{"n_layer": 12, "d_model": 128, "n_experts": 128, "experts_per_token": 8, "d_expert": 32, "d_shared_expert": 0, "activation": "swiglu", "moe_layers": [1, 3, 5, 7, 9, 11], "router_score": "softmax", "normalize_top_k": false, "routed_scale": 4.0, "balance_loss": 0.0174, "balance_bias": false, "router_z_loss": 0.001, "router_bias": true, "n_groups": 4, "groups_per_token": 1, "init_std_router": 0.00852, "lr_router": 0.000903, "n_head": 4, "n_kv_head": 1, "head_dim": 32, "vocab_size": 2048, "norm": "rmsnorm", "norm_place": "pre", "norm_eps": 1e-05, "positions": "rope", "rope_base": 10000.0, "rope_fraction": 1.0, "qk_norm": true, "attn_scale": 0.177, "tie_embeddings": false, "parallel_block": false, "init": "normal", "init_std_qkv": 0.0493, "init_std_o": 0.0101, "init_std_up": 0.0493, "init_std_down": 0.00637, "init_mimetic": 0.5, "optimizer": "adam_variant", "lr": 0.00449, "lr_mult_up": 1.27, "beta1": 0.9, "lr_head": 0.0116, "warmup_steps": 324, "schedule": "wsd", "decay_fraction": 1.0, "decay_shape": "pow", "final_lr_fraction": 0.0, "batch_tokens": 131072, "seq_len": 256, "doc_mask": true, "train_tokens": 804000000, "steps": 6135, "dataset": "wikipedia_en"}
Below are experts of layer 3 (counted from 0) of a mixture-of-experts language model. Rows are named router (the router's row for the expert) and show model dimensions 0-127. Each number is 128 + 32 x the weight over its row's rms, rounded and kept within 0 to 255. Numbers have three digits each.
After each expert's rows: a language model's description of what the expert responds to; "comes after" lists some tokens at least twice as common just before its tokens as in all text. This comes from a sample of Wikipedia text that the model never trained on. Tokens count by the router's weight.

# expert 6
router:109094166111065116115124087162087130144172143091125120162105169078154140161121134161166149111142157097123172172104132108167110133096114181170145125158147097171131160084143123106091162164146115141138090095105153099097116157082077197143083189156116192135147186137134142087130156094163136096141181146094095160185113175117123186099149102090181115136094074159083174129098168156100140151065
What it handles: Colons after infobox field names such as Decided, Designated, Full name, Box office; also line breaks and name-initial fragments like Bar, Mar.
comes after: "|", "t", "ed", ")", "J", "T"

# expert 10
router:163078151077089122112139082125107109190109138122143107176129185110168164185131152147137158112146148084189128170090144164151123143110095187173122132169147100153129159074165151071073155150154127108138070105069160080115086146091106187168112163157089132092182153142146140107106182061130134068173166169101092137154123141098101155110139084118136104143124105163104115144087144139121156164086
What it handles: Table cell separators in wiki tables, the final o of too, and colons or equals signs after field labels in lists.
comes after: " ", "p", "-", "o", "sh", "T"

# expert 35
router:152098185087093124059140100134083069187111143106167127152105157100155154170091171147120160085196154082119125166079161153169113126092122169153134149132150116150122164128153127071106168164187115133159114058113116098082096178093112171137096118175091129069165162135154154090111143094175125117163145163139108170132089134106075185118144087120163122141106083144112119153070163160096139145111
What it handles: Interior letter pieces like th, est, ce, ni, um in words such as Others, western, Ocean, Dnieper, and phonetic word lists.
comes after: "| ", "S", "O", "W", "s", "w"

# expert 45
router:179087134066088117096146087154075097157126157128139103139129170101149152180088157174165151097160154089179146162099148141144092192112089152147138145166150086144107162099138122089070165163146098164147130077113140098104134168098095183145105191154086124124183172110098142096103143100140151102152153153141101135161074165100089156120143114116155108146091070174075142175059158150122153171108
What it handles: Capital letters and first pieces of names and words, such as B, W, Rob, Ber, plus month names after Born.
comes after: "| ", "a ", "(", "the ", ", ", "and "

# expert 28
router:131091160103092110128133091201097090153124143100164112118157136070174131161144170173202168126168127086098177161105151124168082138179130171166125119135185106177151185086148156086061166172166093176137102107163110089113095167106116161202070142171103121131147168147116179112142114122162132142158137152140101169151120139112137147113123117112133091144087097153125167162113152136095178186125
What it handles: Word-internal pieces of names and terms, such as collateral and brokerage, plus colons after infobox labels like Total Prize Pool.
comes after: "L", "-", "B", "all", "St", "b"

# expert 16
router:152117116115093113097153089160058116179114120101144101131125164100147166175118164151162162127159155095154134164093176128161095173131110166149103123159146078148130181096152142079083203173150090181135139096098132084142135140081097164144108152169109189056168175105136139104108169095142124066129154138138092156164093172081093146113125095113160092168102112188102136168075130135103139177110
What it handles: The piece ure in Bureau after B, especially Census Bureau, plus table pipes, dashes and semicolons in lists and tables.
comes after: "B", "-", "c", "b", "C", ","

# expert 11
router:156090140126098108099117077145073090161092166118126110146100154096161133164101199149151182126183129090135168148085172147142110182090096151158102129162179106184099180096152147110087164181122102155119118109105158108079130197076111163161092183173110153113171153112148156074139133113137169103148168145100113145148093127100089151130155110116147087159085106157114124155081135138088186199125
What it handles: Opening fragments of place names, record labels and words after a capital, like L-A, Los, Lake, RCA, centur-, milli-, especially in tables.
comes after: "L", "C", "|", "M", "of ", "B"

# expert 56
router:143104164133110082100126085138113071157092159094152109152128155093170124158097182181147153107142148100161140160090166119127086168099101145175150132175162115151070166101139141100074181156165111151149082101155147077123151135125095180145073170165074160111200143120107150079123178089108104124153158133093099164147100136122090157089133116084164085163074103175084137175108146170092156164123
What it handles: The word there/There in census sentences (there were 107.2 males), plus It, includ, and table separator rows.
comes after: ", ", "and ", "was ", "(", "is ", ". "

# expert 43
router:107096169129088130123106107121082107189121122080133103162112153090181156171081141139176155109200132118170160138094142116134104132112110159168099148162166079162116176097156160105129181166188150126121103103082096088111128180097072167177060140146095127102170159135187117111085162070126151132136130172130105159150118127090094176122183146077157115155112106148111100122119140177128184159069
What it handles: Inner pieces of proper names and words, such as Ga-ut-am, Ga-ut-eng, Lithu-an-ia, and "Lab" in infobox "Label:" fields.
comes after: "a", "A", "s", "G", "e", "le"

# expert 57
router:134096111128065151119143077144111106171130132086140098172127171105167125192105116139201165095181120072140157140095181155135081163140103176149105151187161095150143149087132149104094161186167130159139113102132167070097131172100090165170106136155084139088165190136147142103068160069157162129139133143130089144165092168123087142119172116078133099183102117155109123127115132171073145136101
What it handles: Consonant pieces within foreign or unusual names and verb stems, such as del in Koudelka, p in Dhanpat, leg in allegedly.
comes after: "u", "h", "an", "n", "k", "K"

# expert 37
router:151064183119088158102125098129083090170139140115141111193118179096187145184070159141139182051198131100160132151108163132140114167121095157156113112180152093164091174091153172106117153166163137165131098077088130071124101165118109164161067140137081147113154158117163132114106164110101141123154127173135087170150086138095107144097150132070126115171119081144124135137105144159112149150071
What it handles: Middle syllable pieces inside words, such as se-ek-ing, Posi-tion, de-bu-ted, Sat-ur-day, plus heading "==" marks and bullet symbols.
comes after: "A", "a", "u", "e", "le", "G"

# expert 8
router:141066153131102099090137104167108102155112126096169102159091187105157180175076151124135163113155131113166106170105155137150078139066100162182147148179142076140123151080172135092099149149136129105146097099081092101104125149139082151171060142166068166101164153117136133099165173115124143085150168173089099174131118134055117165104143121111191086165118091152109139108082153107101142153083
What it handles: Table cell pipes in wiki tables, and words before numbers or objects such as over, some, around, till, per, takeover.
comes after: "p", "t", "T", " ", "ro", "sh"

# expert 38
router:141092163108117101097162111150091116152084175109139085177109155118176116167115179202156143090174156089151158145100145134137111160117124127140150154152180075161078163093138119082090191153184104159142106113125140103103147143123092177156099133142085147108177140144110129080102159100106131119161169137135117144149102147093106175076135089096104071171088111190097146186068163187087166161115
What it handles: The word is, a, the, as after a subject or comma in biography leads (born 1943) is an American), and credits roles.
comes after: ", ", "and ", "was ", "| ", "is ", "("

# expert 0
router:117089149118080120108114109178084097154145150084128093122120175063172128144114150207169185134149177095122187183091142094156125203118113162141110116134151107185116166106163168105080160143137125126142105091118127105116094182075098172155092140158101162133142159124128144121097183103180169116143149138125110172166103148102113165095154106094146082121096126172098158180110166180081166163090
What it handles: Line breaks, colons, pipes and closing parentheses in infoboxes and tables, especially the colon after field names like Class, Address, Transfers.
comes after: "|", ")", "201", "ac", "ch", "s"

# expert 39
router:151084198123085160100148086133083090178130124091142139157115151085177156180088159134149184134210155101166134151107194152137105138133089154186073155165186108128129168098156161109119164167194119149150115081102125058108103192108097161162073111147063130099155150140149132134107142069102133125136146165128109163140089139104096117091184124102146122165112115137118131143129148153112165144093
What it handles: Inner syllables in the middle of longer words, such as the in sympathetic, ut in Lieutenant, ur in Fitzmaurice, un in haunted.
comes after: "A", "a", "n", "O", "le", "s"

# expert 36
router:150075145097062108130148085151097080153106134149129085129117164101154141193100167162168168105162125090125155149081192167152109131115131141152126136193169091151143178089122140070103155155160103164162140087124126086093085168122111134150078142186084136072172161166107169087101150083148178112149156137110102146115101154112107180101152098127144081159087088155092121153112169169078139135083
What it handles: Pieces continuing verbs and words after a short start, such as h-ire-s, h-ost-ing, YouT-ub-e, orig-inally; also digits in years and sentence-final periods.
comes after: "h", "O", "H", "6", "u", "7"

# expert 51
router:115083182141086107114151102156097084180141151091143122128081159080139133161105163138145168145189130095140134153046170111132114160132068145149075124140160116164104166110163146077093167189170160119147093084132118081121110200093105159167082126141070125072171129141142150111098166087132129162153123168149107180184109141100063171104133123090158109163104104132102151106125138155121163164090
What it handles: Consonant pieces right after an s or a stem, such as p in slept and especially, dr in drum, ug in suggest.
comes after: "s", "S", "R", "D", "th", "P"

# expert 44
router:180062162130071152088140081150099125168105146128123118152109146125161106151086116162180173120169162096137149154081152125156082157125114156140096135156138095149092184076154125098072169168171124116171083097103129123091146196105103161146083160193092102099171159114135152060132151099118143099137175171133119162137105129118124172117141104111174117182096125176072143146098150148116169202101
What it handles: Middle word pieces and verb stems awaiting suffixes, like play(ing), disc, app, lead, sc(ript), ound(track), in music and entertainment text.
comes after: "| ", "W", "the ", "w", "S", "("

# expert 61
router:160081149091115140092143099158103114152079174121151081172133175111158133151093164185156150101144158101165163156092156127145087175104155154131143132154163085158124159087136131083080193145149114166145112097119130112083132172125093193137103162161092150126188149144098136088108155094104147102164189148137112162156091123080110164097136113085159082166071086175076156166118147182093169172120
What it handles: First pieces of words after articles or line starts, such as fic-tional, riv-er, riv-alry, B-ill, plus table pipes and list dashes.
comes after: "\n", "and ", "was ", ", ", "(", "a "

# expert 60
router:155097169127111112077147106165079095174136155108160090156136154104180109183106148200126149095170153099164143177113137114144098203084097134145156131140158117180093159105144128089105197159154098170144110101108109095114144151113091176123088143160080116097191145117100136074098179081123121122164167145112106151164090141084083152109141089085149084148089098165098131187074146138087142156114
What it handles: Markdown table separator rows like |---|---| and sentence openers such as There, It, However, plus first pieces of words after commas or pipes.
comes after: ", ", "and ", "| ", "(", "was ", "is "

# expert 34
router:166100131115081132107182082134103093142134134091170116150099167100141137185100188152194160122195165100135138137065185131132100141106119178137091140129155115167140178087159169091042164172174114144145123083121139071130114177121107161147109151178087145093173185121155156095120141099164137118121127149127089136156103158102098158101174112110146109154114103151112115159073157185095163154077
What it handles: Letters and short pieces inside unusual or foreign names and words, such as Oʻahu, Olzhas, Helmsley, COVID.
comes after: "O", "W", "h", "G", "H", "w"

# expert 41
router:129100151095109118071130120116078075169095164069174081168070160062144141146100163170159145101188165076146129129098138120131085149098147182151143126155181094132102163100159168083111188168142129151148104097109118107082113154094089157140098142140084139123185175139139146111138169098118152122139151172116090169165108136104113185097127156089169092134086109170040163132096128139103145149108
What it handles: Is, are, has, there and According opening sentences after section headings ("==Personal life== He is"), plus dash and pipe starting lines.
comes after: "\n", "\n\n", "|", "D", "; ", "- "

# expert 26
router:179081153114101106096131090158067080160128166096169121141101194083167156156065164154127143104160154103124146151076153119137103184084080152183151127184155123136121152081170144077115142156159123142138085085088140087092118164136092158150102158158080163103160162107149168099135146117140127114162149168136091156196106160089109173114128124102161116137118110164069173121085178166110137181114
What it handles: Prepositions like at, from, of, over, against, especially Stats at Pro Football, plus empty table cells in election results tables.
comes after: " ", "T", "t", "|", ")", "s "

# expert 23
router:150102128127097125114159114202090085146142179109175109095094135082169158171109186155156146125160151081122135169085158146155083140136139157163118138155160086203103186094151140095064159203123067153145105094107119070088100154106106149187108172182097163133152154117133188080131165107160155106143126132119100163154097164111113156165136119122138098141085090175102164144118149129111155172111
What it handles: Second pieces of names in sports and media tables, like LA Galaxy, Bobby, Manta, DF, Collins, plus pipe separators between table cells.
comes after: "B", "L", "J", "b", "St", "-"

# expert 7
router:125087174115096123105133103181121080165125156100178105150100155079168148177095139121130162134167139106166124151099160115163067144075097159174147131170169080156120157065203125101083145189150102145134079108087113121109101144103093126161069171165080175078155141117147140068137169104146129084153143155088092175161128131078114155133153118106171102155112105128098132104085148117112158175078
What it handles: Word-final pieces and short function words, strongest on "ite" in "despite"; also table pipes and pieces like "it", "as", "il".
comes after: "p", "t", "T", "o", "ro", "e"

# expert 62
router:147078188123078160115150087137106080178136134119150117177103154086152118161092158136151178126206142082119127143065174097163102118112079130146102131144152138151124162105140143091097159169189146124144103086138102094105093201133117172165082129162082111068184180144142174074117148074148111111130126158127124175144092114121074192112186121108158137147106119175113131152110170160092141144110
What it handles: Inner word pieces such as ver in Overall, ock in hockey, chool, and table separator rows or pipes in sports statistics tables.
comes after: "O", "W", "s", "w", "h", "| "

# expert 53
router:134078155143112119100118084120078067176103174108120095156085147098152134149122162156135155115161147094127148141044195139157108134116066172180090156120165100143112168114147164074105135170173131117154085102089108084105077204095106172160070139137088141082153169105150135108154152088143137106137140133132107168158085134120062170118153079074161100130105106168095149146109150150113143154086
What it handles: Leading dashes of list lines, the word and joining names, and pieces like ent in dentata, dental, Glentworth.
comes after: "R", "D", "th", "s", "\n", "d"

# expert 17
router:147063156085103081089123101201115113150132125114146113158105163082157157172118148145126152116172093096148135155100148101157088149095090168172162128160135105145100169060194104084094165172131106138126089085084107080108102130105087146156074202172094151105156155162122137099140163089145140062131159139085073150161123114083141147122137084099174124143114099153077147127113147133136160160066
What it handles: Final pieces of ordinary words inside running prose, such as tax, tell, unorthodox, tank, op, up, usually followed by of, in, to.
comes after: "t", "p", "T", "o", "ro", "-"